Below are experts of layer 4 (counted from 0) of a mixture-of-experts language model. Rows are named down (a neuron's output weights, with its number) and show model dimensions 0-223. Each number is 128 + 32 x the weight over its row's rms, rounded and kept within 0 to 255.
Before each expert's rows: a language model's description of what the expert responds to. This comes from a sample of Wikipedia text that the model never trained on.

# expert 34
Diacritic names, score dashes. Slavic or diacritic name pieces (ć, l, ch, em, al‑), en dashes in scores and ranges, and opening parentheses in sports tables.
down0 [126 125 201 108 129 169 114 152 117 117 168 132 136  98 113 100 106 186 160 154 147 107 168 104 117  89  73 152 145 156  97 128 109 107 103 127 170 169  88  75 119 131 218 102  97  89 174 140 122  99 161 144 116 131  73 141 181  95 126 182 162 109 133 132 122 127 116 122 102 117 153 104 136 143 165 124 159 140  65 101 131 127 155  95 142 119  90  86  71 180 148 146 168 115 128 107 106 134 143 174  49 134  45  82 147  96 101 110 140  62 201 131 152  80 116 123 131 150 125 152 152  73 113  97  85 147 164 145 131 154 118 125 143 195  94  94  49  99  94 125 139 128 176  99 101 112 144 105 113  77 167 140  88 128 112 138 140 158  60 109 115 106  98  98 103 118 153 141 126 121  72 130 162 126 131 112 111 152 120 185 170 149 139 113 121  99 208 101 122 124 130 154 119 147 124 152 193  93 176  81 142  99 113 174 139 177 123 104 115 168  46 104 176 102  70 174 130  94 126 148 144 179 140 109]
down1 [ 91 133 138  90 134 143 152 147 103 159 113 181 168 128 170 181 177 120 110 189 127 208 179 152 129 112 147 153 115 137  92 150  98 133 149  90 179 166  74 109 152  76 125 201 155  78 166  96 137  83 139 171 175 166 169 118 157 127  21 115 140 165 131 116 191 141 110 154 140 115 130 201 101 104 147 156 131 142 172 153 157 144  69 130 151 148 154  58 134 113 104 151 145 105 120  88 123 147 142 196 143 175  99 143 116 126 164 151 160 171  76  97  99  59 132 109 121 167 161 192 173 139 113  51  89 175 140 111 139 108 102 107  96 130 152 184  97 135 133 144 140 129 155  48 123 149  86 127  92 116 176 110 135 124 144  81 163 139 129 181 134 128 152 125 127 108 125 126 125 130 143 160 121 154 113 133 122  93 161 129 110  75 133 147 125  99 173 122 151 134  74 125  81  96 158 174 187 101  83 128  78 173 115 146 119  94 150 118  91  93 162 140 112 126 101 129 131 177 141 135 167 111  90 130]
down2 [ 95 149 152 140 121 115  84 136 169 124 152 116 153  83  97 198 138 172 160 160 134 134  83 153 111 143 112 143 128 125 154 153  99  97 123 157  92 182 119 121 152  90 102 103 104 175 143 213 110  93 145  36 132 169 117 117  90 102 129 105 150  72 127 131 137 167 120 106 114 186 119 109 120 124 133 123 159 148 128 136 138  75 157 176  96 106 154 140 107 178 176 142 111 121 137 185 152 244 120 122 178 156 104 166 145  86  93 156 129 171  82 149 155 157  83 187 148  96 119 118 125 188 124 144 168 133 125 151 213 129 143 122 132 132 146 166 126 130 146 159  99  67 117 162 171 133 119  96  72 123 144  49 168 140 145 204 149 119 126 117 113 105  86  98  63 128  94 124  76 126 113 183 101 117 120 111  98 138  78 122 138 108 161 173  93 127 119 158 137 166 150 148 100 198 127 116 136 119 144 119 153  73 125 130 203  96 171 100 142 137 131  68 153  81 154 148 102 124 110 145 169  90 118 167]

# expert 53
-er endings and coordinates. The er suffix in words like manner, user, defender, taller, plus table pipes, and digits inside coordinates, numbers and percentages.
down0 [205 135 217 126 126 143  96 101 123 186 149 159 172 123 119 147  65 138  59 160 110 145 138 116 134 167 174 138 140 140 164 154 158 106 182 141 127  92 105 112 153 190  62 115 131 148 187 187 143 161  30 129 122  90  95 145 140 103 103  97 136 141 150 117 120 170  79 120 129 105  77 120  56 109 137  63 114  93 110 144 146 137 149 105  69  81 116 132  63 109  86  99 111 143  88 203 200 151 141 122 149 139  96 116  98 171 162 143 102 183 158 178 160 197 147 128 161 163 128 110 120 210  90 142 121 143 186 130 128 124 116 142 141 128  98 196 152 142 151 151 115  82 134 107 155 110 127 122  91 121 160 110 128 148 132 155 100 109 130 183 142 168 112 108 119 161 162 115 100  65 136 109 137 143 148 174  86 108 127 105 111 112 159 131 147  90 142 100  98  88 112 143 155 163  66 152 113 126 102 115 103 116 116  78 116 154 136 144 144  66 138 165  92 139 146  79 121  80 118 103 129 112 105 131]
down1 [127 142 150 109 183 107  74 105 145 154 143 147 201 138 132 107 148 151 139 158 133 218 124 194 150 119 119 104 173 150 201 113 155 104 171 136 140 170 107 131 116 146 115 131 119  90 121  90 124 135 123 111 128 128 188  88 126 151  82 165 114 134 128  78  99 134 182 144 110 134 154 174  88 111 133 109 120 189 109 244 138 137 106  96 229 108 130 152 143 184 134 154 145 156 120  71 150 169 121 179 143 108 117  72 106  58 168 111 120 157 119 120 140 170 146 146 113 103 159 150  67 159 122  97 153 113 130 105 130 114  90 132 180 174 149  88 185 146 142 168  98 156  87  47 124 109 130 135 133 141  88 122  74 122 128 124 137 131 126  82 186 142  80  92 156 105 121  88 150 103 108 127 149 102 148  76 108 124  63 135 100 121  82 120 153 146 137 164 111  84 100 113 168  88 146 120 161 175 154 142  92 189  85  90 121 148 124 134 105 115 118 145 127 128 206 130  70 129 121 135  80 137 171 129]
down2 [139  99 118 109 127 127 169 162 165 140  89 159 133 154 111  94 149 155 136 130 125 142 126 157 159 185 125 121 133 148  49 120 183  78 149  87 116 112  81 143 126  95 110 127  99 137  64 136 170 154 207 150 108  99 142 105 152 158  65 146 140 136 147 103  90 100 139  76  96 148 134 153 145 108 182 120 150 115 106 189  85 142  95  93 159 129 131 111 107 167  97 113 126 156 176 147 165 148 126 155  78 151 138 122 108  92 121  92 163 124 172 131  96 111 185 127 183  98 131  95 147  76 171 121 115 161 114 148 130 173 137 124  50 108 132 147 114 131 144 170  75 180  51 137  87  75  82 126 117 157 118  92 101 138  53 107  64 104 109  93 116  85  94 120 152 105 100 107 136 164  80 175 126 132 138 123  94 106 121 227 135 152 155 139 132 127  92 190 102 143 119 107 117 144 107 127 168 134 183 174 129 132 128 138  76 143 105 139 117 134  86 192 100 160  78 187 122  88 178 175 111  58 157  92]

# expert 45
Sentence-final punctuation. Periods ending sentences, ellipses, closing == of section headings like Cast==, and the piece b in words like eastbound, Rabbinic.
down0 [ 98 109 120 147 118 169  67  83 112 109 114 123  68  87 113 208 129  88 147 118 167 150 161 192 126 167 141 115  90  63 100 165  57 163  89  89 108 174 135 140  95 123 134 121 116 207 132 108 124 118 126 142 136 120 176 149 100 128 130 137 109 109 148 100 126 116 125 120 101 139 136 104 158 126 148 172  99 116 155 134 143 133 150 131 114 108 118 159 106 112 162 107 104 169 121  76 226  44 140  87 185  56  75 115  93 120 119  88 102 107 144 137 157 174  92 137 112 107 138 146 156 118 140 188 130 168 101 120  72 144 129 134 163  80 103 119 146 136 209  88 139  91 163 182 131  93 107 155 110 142  86 131 104  90 104 134 124 125  60 114 113 166 150 108  65 101 180 112 125 153 118 170 128  72 103 113  95 180  89 142 134  71 115 120  92  79 114 135 114 137 131 102 107 167  67  87 111 117 152  66 106 167 124 105 123 184 140 152 101 107 168  83  95 119 112 132 133  79 154 126 127 149 105  59]
down1 [118 112 165 191 108 113 100 163 162 145  99 117 127 144 113 156  91 102 132 160 114 132 119 118 115 112 132 171 139 154 169 127  81  73  91 180 157 132  79 112 110 163  88 171 169 137 131 134  75  64 144 120 154 157 140 158 130 126 144 161 110 125 140  93 109 152  83  97 117 165  76 100 115 119  70 113  89 122  79 122 129 140  85 160 115 126  75 139 177 104 105 197 130  97  86 110 108 147 107  79 113  70 113 155 201 115 139  89 170 177 182 186 183 125 137 160  79 112 109 176 144  89  98  91 193 171 171 139 111 113 185 180 110 111 156 141 130 111 179 156 139 134 137 119 123 119 135 154 135 158 155 145 169 200 109 158 159 116 108 129  70 107 186 100 167 126 113 154 218  77 131 152 170  65  92  75 165 146 128 117  74  70 135 156 106 113  94 126 141 143 141  39 138  89 151 127 114 106 122  86 123 123 122 126 125 130 103  80 126 147 145 165 129 134 143 120 168 142 180 161 100 149 112 185]
down2 [137 145 124 160 142 147  83 127 145 139  94 131  87 124 149 150 107 144 216  81 151  98 157 116 170  94 164 124 128  88 135 149 108 141  66 132 128 102  94 116 129 100  97  89 131 169 102 123 149  74  96 129 150 180 112 125 136 129 145 157 124 107 204 112 155 161 122  52 186 100 133  99 104  72 109 125 115 116 129 132 133 121 149 157  79 130 147  32  82  66 103  97 134  98 132 149 159  50 101 196 164 131 163  60 111  74 130 100 165  99 101 180  79 119  94 183 117 135 158  75  54 148 124 187 133 172 178 146  84 167 142 118 120 167 138 138  92 133 124 199 146 121 164 143 122  66  97 167 102 147 125 108 111 141 109  86 128 106 116 130 105 101 151 162  92 166 163 145 151  77 151 116  98  99 150 147 135 101 150 145 189  89 142  89 153 125 119 103 115  82 167 127 114 157 103 139 154 116 126 107  95 137 133 126  79 170 121 176 153  67  94  99 189 118 107 119 122 101 132 193 130  87 100 122]

# expert 41
Asian name pieces. Syllables of Indian, Japanese, Korean, Southeast Asian and other non-English names, such as Telugu, Indonesia, Philippines, Kazhdan, and India.
down1 [203 134 140 103  44 136 155 125 117 104  43  76 147 162 154 156 210  81  60 154 133 147 121 123 115 140 168  80 165 125  82 155 129  82  72  62 115 120 137 127 113 133  69 155  95 120 165 159  87 103 187 144  99 143 125 121 137 126  69 128 154 169  60 158  54 112 162  93 110 121 124 125  76  98 141 176  93 126 189  78 145 177 118 147 172  55 165 112 183 115 117 153 140 169 113 124 103 101 110  70 134 128  97 144  81 136  97 154 146 145 135 115 112  97 105 160 107 130 169 162 135 123 143 142  80 170 129 146  99 147 152  94 148 105 105 171  89 121 158 186 207 147 155  89 168 132 117 128 146 135 121 150  84 114 120 143 148 112 104  88 141 154 145 124 143 105  98 132  92 169 172 110 117 119 196 115 113 157 157 149 115 152  77 104 170 164 156 115 190 147 110 101 151  97 117 106 147 127 134 102 112 147 127 150 138 128 129 192 206 121 151 145 110 111 102  90 129 119 128  98 106 156  94 159]
down2 [173 122 155 174 170  94 172 109 195  82 155 136 155 145 159 117 180  70 137 127 208 147 147 113 125  92 156 184 154 153 103 143 152 176  83 130 163  88 117  88 119 159 137 120 118 152 114 146 138  94 179 110 171 199 109 121  90 126 165 127 137 165 113 161 167 135 170  69 114 115  83 107 190 150 100 173 135 184 105 146  97 102  90  81  77 149 115 153 149 140  88 162 174 150 123 118 117 107 139 109 113 113 145 113 136 147 153  80 108 104  78 135 161  88 104 151  95 166 103  84 140 127 143 137 143  99 127 109  73 121 145 126 119 129 130  95  97  84  82 170 216 175 160 153 177 119  90 165 101 129 147  94 159 150 161 137 162 150  70 159 100 156  92 105 136 133 123 171  98 166  82  86 132  98 133 184 132  75 107  77 127 147 125  69 134 125 133  73 134 119 137  89 165 179 144 127 117 169 125  89 100 101 105 100 184 170 129 142 154 116 159  57 129 133  96  91 170 183 193 141 107 155 113 137]
down3 [142 117 120 143 121 120  52 148 139 206 160 178 173  76 102 155 129 167 133 149 184 134 162 144  97  48 169 148 167 134 103 132 146 144  90 144  82 136 121 124 156 129 122 174 134 154 134  92 162 142  46 159 128 125 144 130  92  91 140 195 157 143  66  47 204 136 123  88 168 140 120  62 135 128 132  80 120 116 102 111  52 101 140 123 112 180 123 163 117 152  90 117 161 173 185  97 129 130 126 114 138 152 163 143 161 127  90 158 131 115 140  66 110  84 101 117 181 149 118 177 157  98 177 173  42 115 130 155 110 137 144 130 171 152 106  77 171  93 123 107 120 131  42 146 143 113 148 100 127 150 144 152 192 144 115 126  92 175 113 120 156 113 154 136  83 130 155 147 120 120 125  93 175 121  78 102 127 150 109 123 154 118 144  94 170 114 169 135 149 126  96  70 100 135 159 107 101  99 134 101  53 127 166 113 112 127 128 140 124 121 117 133 164  98  91 129 114 139  79 207 126  85 157 116]

# expert 62
Word-final suffixes. Word endings like -ing, -es, -e and commas that close a word or phrase, as in ey-es, miss-ing, teeth-ing.
down4 [161 109 189 156  88 155 155 131 159  79 100 162 152 147 171 186 188 134 117 102  89  92 141 120  67 129 187 174 156 118 146  92 167 123 154 112 123 137  94 113 128 152 124 118 133 140 164 223 124  90 129 133 105  70 134  93 175  62 166 133 114 105 138 138 141  88  70 170 100 166 155 135 104 167 101 141 128 171 135 112 108 151 181 100 122 154 162 136 181  59 148  82 120 135 169 108 142 109 174 183 143 131 107 132 163  56 120 149  90 207 118 124 125 116 155 164 151 132 146 139 139  94 158 113 170  98 135  93 143 135 124 182 154 130 111  87 120 125 108 119 108  81 150 175 148 110 132 116 147 106 114  99 127  89 102 127 142  87  78 146  93 112  95 133 129 188 134 163 103  35 153 137 143 148 126 127 102 130  93  94 111  78 147 161  70 122 131 127 130 138 100 133 123 166 156 139 167 144 178  97 169 140  23 113 161 127 104 125 134 132 139 204 149 145 143 193  78 124 103 114 158 196 101 139]
down5 [182 119  85 107  77  81 152 128 103  94 177 110 146 107  88 166 171 137 167 167 135 115 175  77 167 119 117 184 128 166 104 131 130 201 143  96 139  86  96 153  87 119 112 174 118 130 161 142 123 183 146 122 107 162 108 185 142 107 152 168  96  76  66 116 125 139 200 135 110  75 154 108 159 134 158 107 121 106 156 202  99 127 142 102 139 120  92 163 167 130  91 104 145 138 129 153  98 153  88 129  96  85 150 186 163 152 115 106  94 149 155  58 107 109 153 179  62 151  83 142 127  46  61 135 114 139 114  89 147 130 119 131  50 121 128 119 141 133  87 118  75 130 126 135 149 112 115  90 120 171  96 127 150  78 100 112 151 118 103  85 136 109 133 207 129 117 129 165  66  81 179 106 136 172 106  77 132 168 153 123 132 127 101 106 132 118  86 157 144 174 121 131 131  79 125  84 150 152 188 150 100 148 125 171 210 156 153  83 113 145  88 139 139 155 128 104 124 156 126 143 152 165 175 156]
down6 [135  87  95  99 142 104 109 114 124 164  28 110 126  93 184 158  74 133 119 187  47 145 126 120 156 132 100 162 114 142 104 111 186 127  97 130 140  97 153 129  94  86 124 129 116 160  62 117  95 153 158 197 112 131 114 153 104 107 124 107 148 141 162 154  79 139 138  83 112 153 113 108 133 165 100 145  99  91 154 132 159 159  99 177 145 147 208  70  86 113 150 145 119 171 198 137 147 165 143 104  84 163 121 120 186 143 104 127  96  99 113 112 115 107 139 207  80 204 102 146 158 109 182 119 137 159 164  96  87 104 174 136 197  86 166 135 109  99 135  69 157 149 112 135 137 133  93 110 110 156 100  86 109 124 114 121 127 103 162 123 131 100 167  88 161 160 148 115 133  91 151  61  63 152 151 150 153 155 148  95 146 153  94 119 191 134 115 116  79 155  94  97  63 122  68 141  97 161 111 127 121 107  89 183 111 124 106 139 102  92 147 152 139  64 150 143  93 165 116 101  79 141 110 123]

# expert 5
L-piece word fragments. Mid-word fragments with l, such as l, ol, ul, Al, in names and foreign words, plus digits and spaces in score tables.
down0 [ 48  95 176 124 118 109 150  98 154 120 162 148 140 104 106  92  84 119 137 191 132 176 147  94 164 132 103 182 116 139 118  96 160  87 125 109  95 147 146 116 130  81 129 146 139 195 138 116 162 166 109 105 107 125 141 133 159  98 136  94  92  77 159  91 134 124 146 142 123  82 137 123 116  40 151  84 156 132 145 168  74  56  69 191 154 100 143 144  91 123 130 127 135  87 128 150  99  86 133  78 124 148 159 109 172  72 123 150 151 124 166 170 143  96 151 155  50 136 167  62 129 137  72 108 116 123 136 113 123 108 116 103 138 121  76 152 158 123 145 122 112 106 103 160 157 108 105 146  66 138 152  93 130 113 168 198 105 162  91 136 155 129 116  95  82 120 144 176 112 104 117 141 125 163  96  96 171 119 168 225  73  90 102  85  91 114 188  58 128  79 135 152 142 177  99 120 131 161 119 133 140 141  84 143 142 108 173  85 165 176 163 124  91  95 147 105 152 134  98  78 171 113 137  69]
down1 [157 113 129 134 116 113 144 124  95  81 121 156 117 120 172 150 212 133 100 122 118 166  73 140  99 119  90 114  79 109 181 122 157 159 136 159 157 115 157 110 117 195 196 174 156 109 162 154 145 187 120 149 132 112 137 119  93 201  98  83 130 109 142 165 123 129 131 127  89 115 160 111 119 109 101 147 174  97 105 104 131 140 116 154 138 121 112 133 112 137 173  83 173 123 149 113 138  64 118 129 175 132  95 140 166 121 130 147 138  96  81 121 158 164 150  50  87 133  94 123  45 128 130 120 130 126 139 124 131  89  62 146 131  99 206 154 151 185 135 106 186 116 113  59 140 163 127 129  97 152  69 147  99 109 156 130  64 181 162 167 162 139 167 183  89 133  79  95 146 121 142 165 164 187 117 170 162 122  89 111 104 170 115 170 154  94  81 143 137 160 116 142 136 129  98 132 146  87 143 114  87 169  30 156  85 101  95 159  75 123 161 105 147 165 126 179 107 133 130  68 134 167 140 177]
down2 [128 168 134 155 156 184 119  97 159 138 103  63  94  50 173  89 146 167 135  72 170 121 116 174  95 133 154  98 175 128 132 192 164  67  88 102  93 143 133 129 112 134 129 170 128 105 144 108 163 165  95 147 147 114 129 158 190 127 161 157 151 179 154  79  55  64 140  97 138 108  96 124 100 153 130 194 116 115 106 109 173 159 120 130 122 124  60  33  96 125 189 111 163 124 115  86 196 143 118 122  70 159 115 109 148 177 135 130  22  90 146  96  87 137 158 159 123 135 125 112 136 167 136 105 148 150 121 138 135  72 112  98 133  83 133 155 112 150 108  94 120 155 126 117 132 143  54 121 123  95 129 129 121  83 103 168 113 131 129 141 107 128  86 122 140 198 175 137 142 106 166 197 119 107 157 146 119 171 108 166 104 126 102 100 156 121 153 105  88 126 148 120 117 189  97  90 151 126 119  81 122 140  97 152 148  67 153  73 110  99 143  94 137 147 156 169 110 185 134 134 145 146 113 166]

# expert 14
Mid-word fragments, headings. Fragments inside words like v-ain, corp-se, ac-re, and the == heading markers, plus some short function words.
down9 [136 182 148 126  50 124 127 137 143 135 143 166 113 139 183  53 177 109 114 143  91  91 156  89 169  77 100 126 139 116 153 151 159 107 142 132 116 138 171 152 112 193 164 136 166 135 138 144 131 111  65 129  50 155 129  48 100 136 120 145 122 147 153 218 116 165 103 127 152 138 148 111 139 137  99 160 137  96  82  67 100 143 136 137 117 114 110 112 135 155 104 140 196 100  79 113 172 151 102 167 114 135 134  46  77 105 157  69 127 155  86 106 121 168  77 190  71 163  68 164 138 104 111 135 119 159 135 114 142  71 129 138 178  96 142  96 128 141 158 126 148  99 145 152 127 153 126 179  97 145 138 161 150 140 124  45  97 102 180 181 116 126 172 127  99 133 128 124 125 111 138 125  65 158  92 135 147 116  79 122 151 168 129 175 165 129  90 135 172 158 175 131 118 171 163 143  94 188 130  99 137 144 115  87 135 142 139 142 124 200 126 123 152 156  82 102 150  94 161 126 180  95  64 123]
down10 [147 106 130 173  97  99 159  94 113 166 176 105 126  69 130 113 145  91 124 157 151 125 155 106 145  65 135 157 108 126 169  75  98 158 121 145  94 140 154  54 124  65 159 123 125 150 149 114 106  90  96 122 147 124 142 117 129 159 189 185 121 160 179 138 103 123 138 147 129  95 113 160  72  84 155 144 136 145 108 199 121 109 149 145 120  85 151  80  91  88 132 102 123 166  74 122 159 161  66 192 113 199 152 131 179 125  82 110 140 140 128 123 155 164 133 120 141 162  91 104  87 157 144 140 120 130 147  96 107 129 141 149 126  98 103  87 141 148 146  61 104 119 110 153 125 146 161 164 108 101  94 123 227 124 165 127 156 151  86 149 155 132 159  88 113 130  84 113 122  53 113 137 122 187 151 109 154  88 169 100 179 110 138 135  59 163 175 141 104 168 139 121 145 111 177 108 176 104 128 117 192  62 159 132 121 126 124  86 132  98 218 127  83  69  95  64 133 193 147 129 125 103 105 149]
down11 [102 157 127 147 102 112  81  93 126  72  96 132 138 135 142 114 115 120 171 184  89 190 203 105 130 162  90 101  58 140 147 107 115 164 100 128  93  95 104 143 119 132 149 133 158 175 170 111  73 126 150 166 128 163 107 145 130 133  90 139 106 147 115 158  82 171 131 141 130 145 117 105  96 143 106 158 133 164 142 129 112  99 128 150  98 114 134  83 133 153 132  88 111 141 128  87  55 162 139 158 101 116 126 175 138 174 124 101 116 124 134 149 107 149 130 161 126 145  89 151 185  59 124 157  83 122  93 159 150  96 107 147 160 156 122 115 134 133 169 145  83  99 139 109 104 155 113 185 122 187 138 122 165 159 108 146  94 141 115 108  40  88  93  94 186 108 183 119  79 117 146 127 144 136  71 125 148 172  94 142  45  82  96 156 102  91 155  74 197 133 115 100  66 129  85  93 125 192 168 141 113 154 201 140 145 129 137 160  91 194 156 188 182  91  67 142 105 154 134  71 112 184 139 109]

# expert 8
Spaces before numbers. Bare space tokens, mostly in tables and lists, that come just before a number or entry, e.g. "population of 69,717", "| 3rd".
down0 [157  61 109 167 146 106 139 160 171 144 145 190 113 120 112 127 140 155 103 121  77 113 151 118 140 116 131 130 107 103 132 121 110  89  79 151 137  97  91 139 130 173 103 143 132 156 142  88 110 151 128 160 170  97 125 118 142 143 166 125  96 150 157 104 143 142  90 104 138 147 141 161 131  36 100 117  86 137 146 135 171 101  84  54 121 132  75 175  75  71  81 143 137 144 145 119 124 157 159  75 104  73 105 123 139 186 156 184 112 103 113  46 127 125 116  94 134 126 178 104  76 182 113 169  52 141 122 150  84 120 103  67 145  97 208 177 170 118 167 120 145 174  99 145 125 165 109 134 123 133  84 168 133  95 136 175  75 119 142 137 176  94 105 150 183  82  78 138 134 136 114  84  80 130  88 101 154 150 133 148 171  96  92  62 134 166  92 121 111 132 128 145 109  61  86 108 121 149  88 115  91 122  91 126 121 140 102 126 162 118 115 132  82 189  82 168 147 131 133 125 115 155 176  49]
down1 [157 104  93 100 195 107 139 200 190 114 106 142 127 152 125 190 128 130 113 104 154  67 150  85  86 148 140 139 117  82 117  84 114 131 140 130 117  60 120 128 117  94 151 114 129 117 149 160 172 158 108 118 145 130 157 162 146 157 115 196 122  78  63 114  87  57 118 158 108  61  61 129 150  82 157 154 156 122 124 124 130 127 191  84 160 118 117 162 144 131 138 134  78 119 116 139 138 125 148  70 135 127 155 102 145  75 118 146 101 150  87 132 191 152 118  83  62 128 162 137 123 105 177 117  60 133 135 148  91 102  81 127 152  89 146 179 183 141 115 145 136 125 138 136  95 128 123 183 128 122 169 142 117  72 196 130 133 112 100 111 105 123 153 130 101  55  99 143 103 153 129  88 144 116 107 142 190 141 146 144 123 207 117 117 162 134 125 126 175 158 180 173 130 112  57 103 146 172 105 125 183 110  85 166  50  91 124 139 164 102 172  73 129 113 101 187 111 148 179 120 114 139 117 124]
down2 [114 147 168  53 137 157  80 124 110 114 120  80 156  86 131 103 167 151 151 106 121  95 143 107  93 113 144 154  86 165 105 158 185  98 129 141 103 123 131 110 103 174  45  63 102 100 164 162 135 140 151 102 132 133 155 151 135 156 108 127  90 119 101 155 205 111 101 177 148  70  90  97 153 117 125  92 141 109 200 127  76 113 144 123  99 171 137  68 101 185 120 131  85 179 158 136 119  85 127 151 121 119 101 141 142 193 151 118 119 137 103 194 131 121 148 129  94 107 116 166 111 137  87 204 136 168 147 114 145 111 117 150 168  74 131 115 129 143  94 143 169  89 164 129  59 122 140 126 139 125 169 180 165 126  71 106 169 145 134 134 131 155  96 197 174 124 147  88 103 157 156 106  72 111 134  62 116 145 134 158 124 124 139 126 176 122  63  64 189 156  76 115 159  49 162 147  95 162 119 144 168  74 104 143 163 109 145 163 182 143  96 121 147 117 114 147 143 114  83 165 109  98 106 159]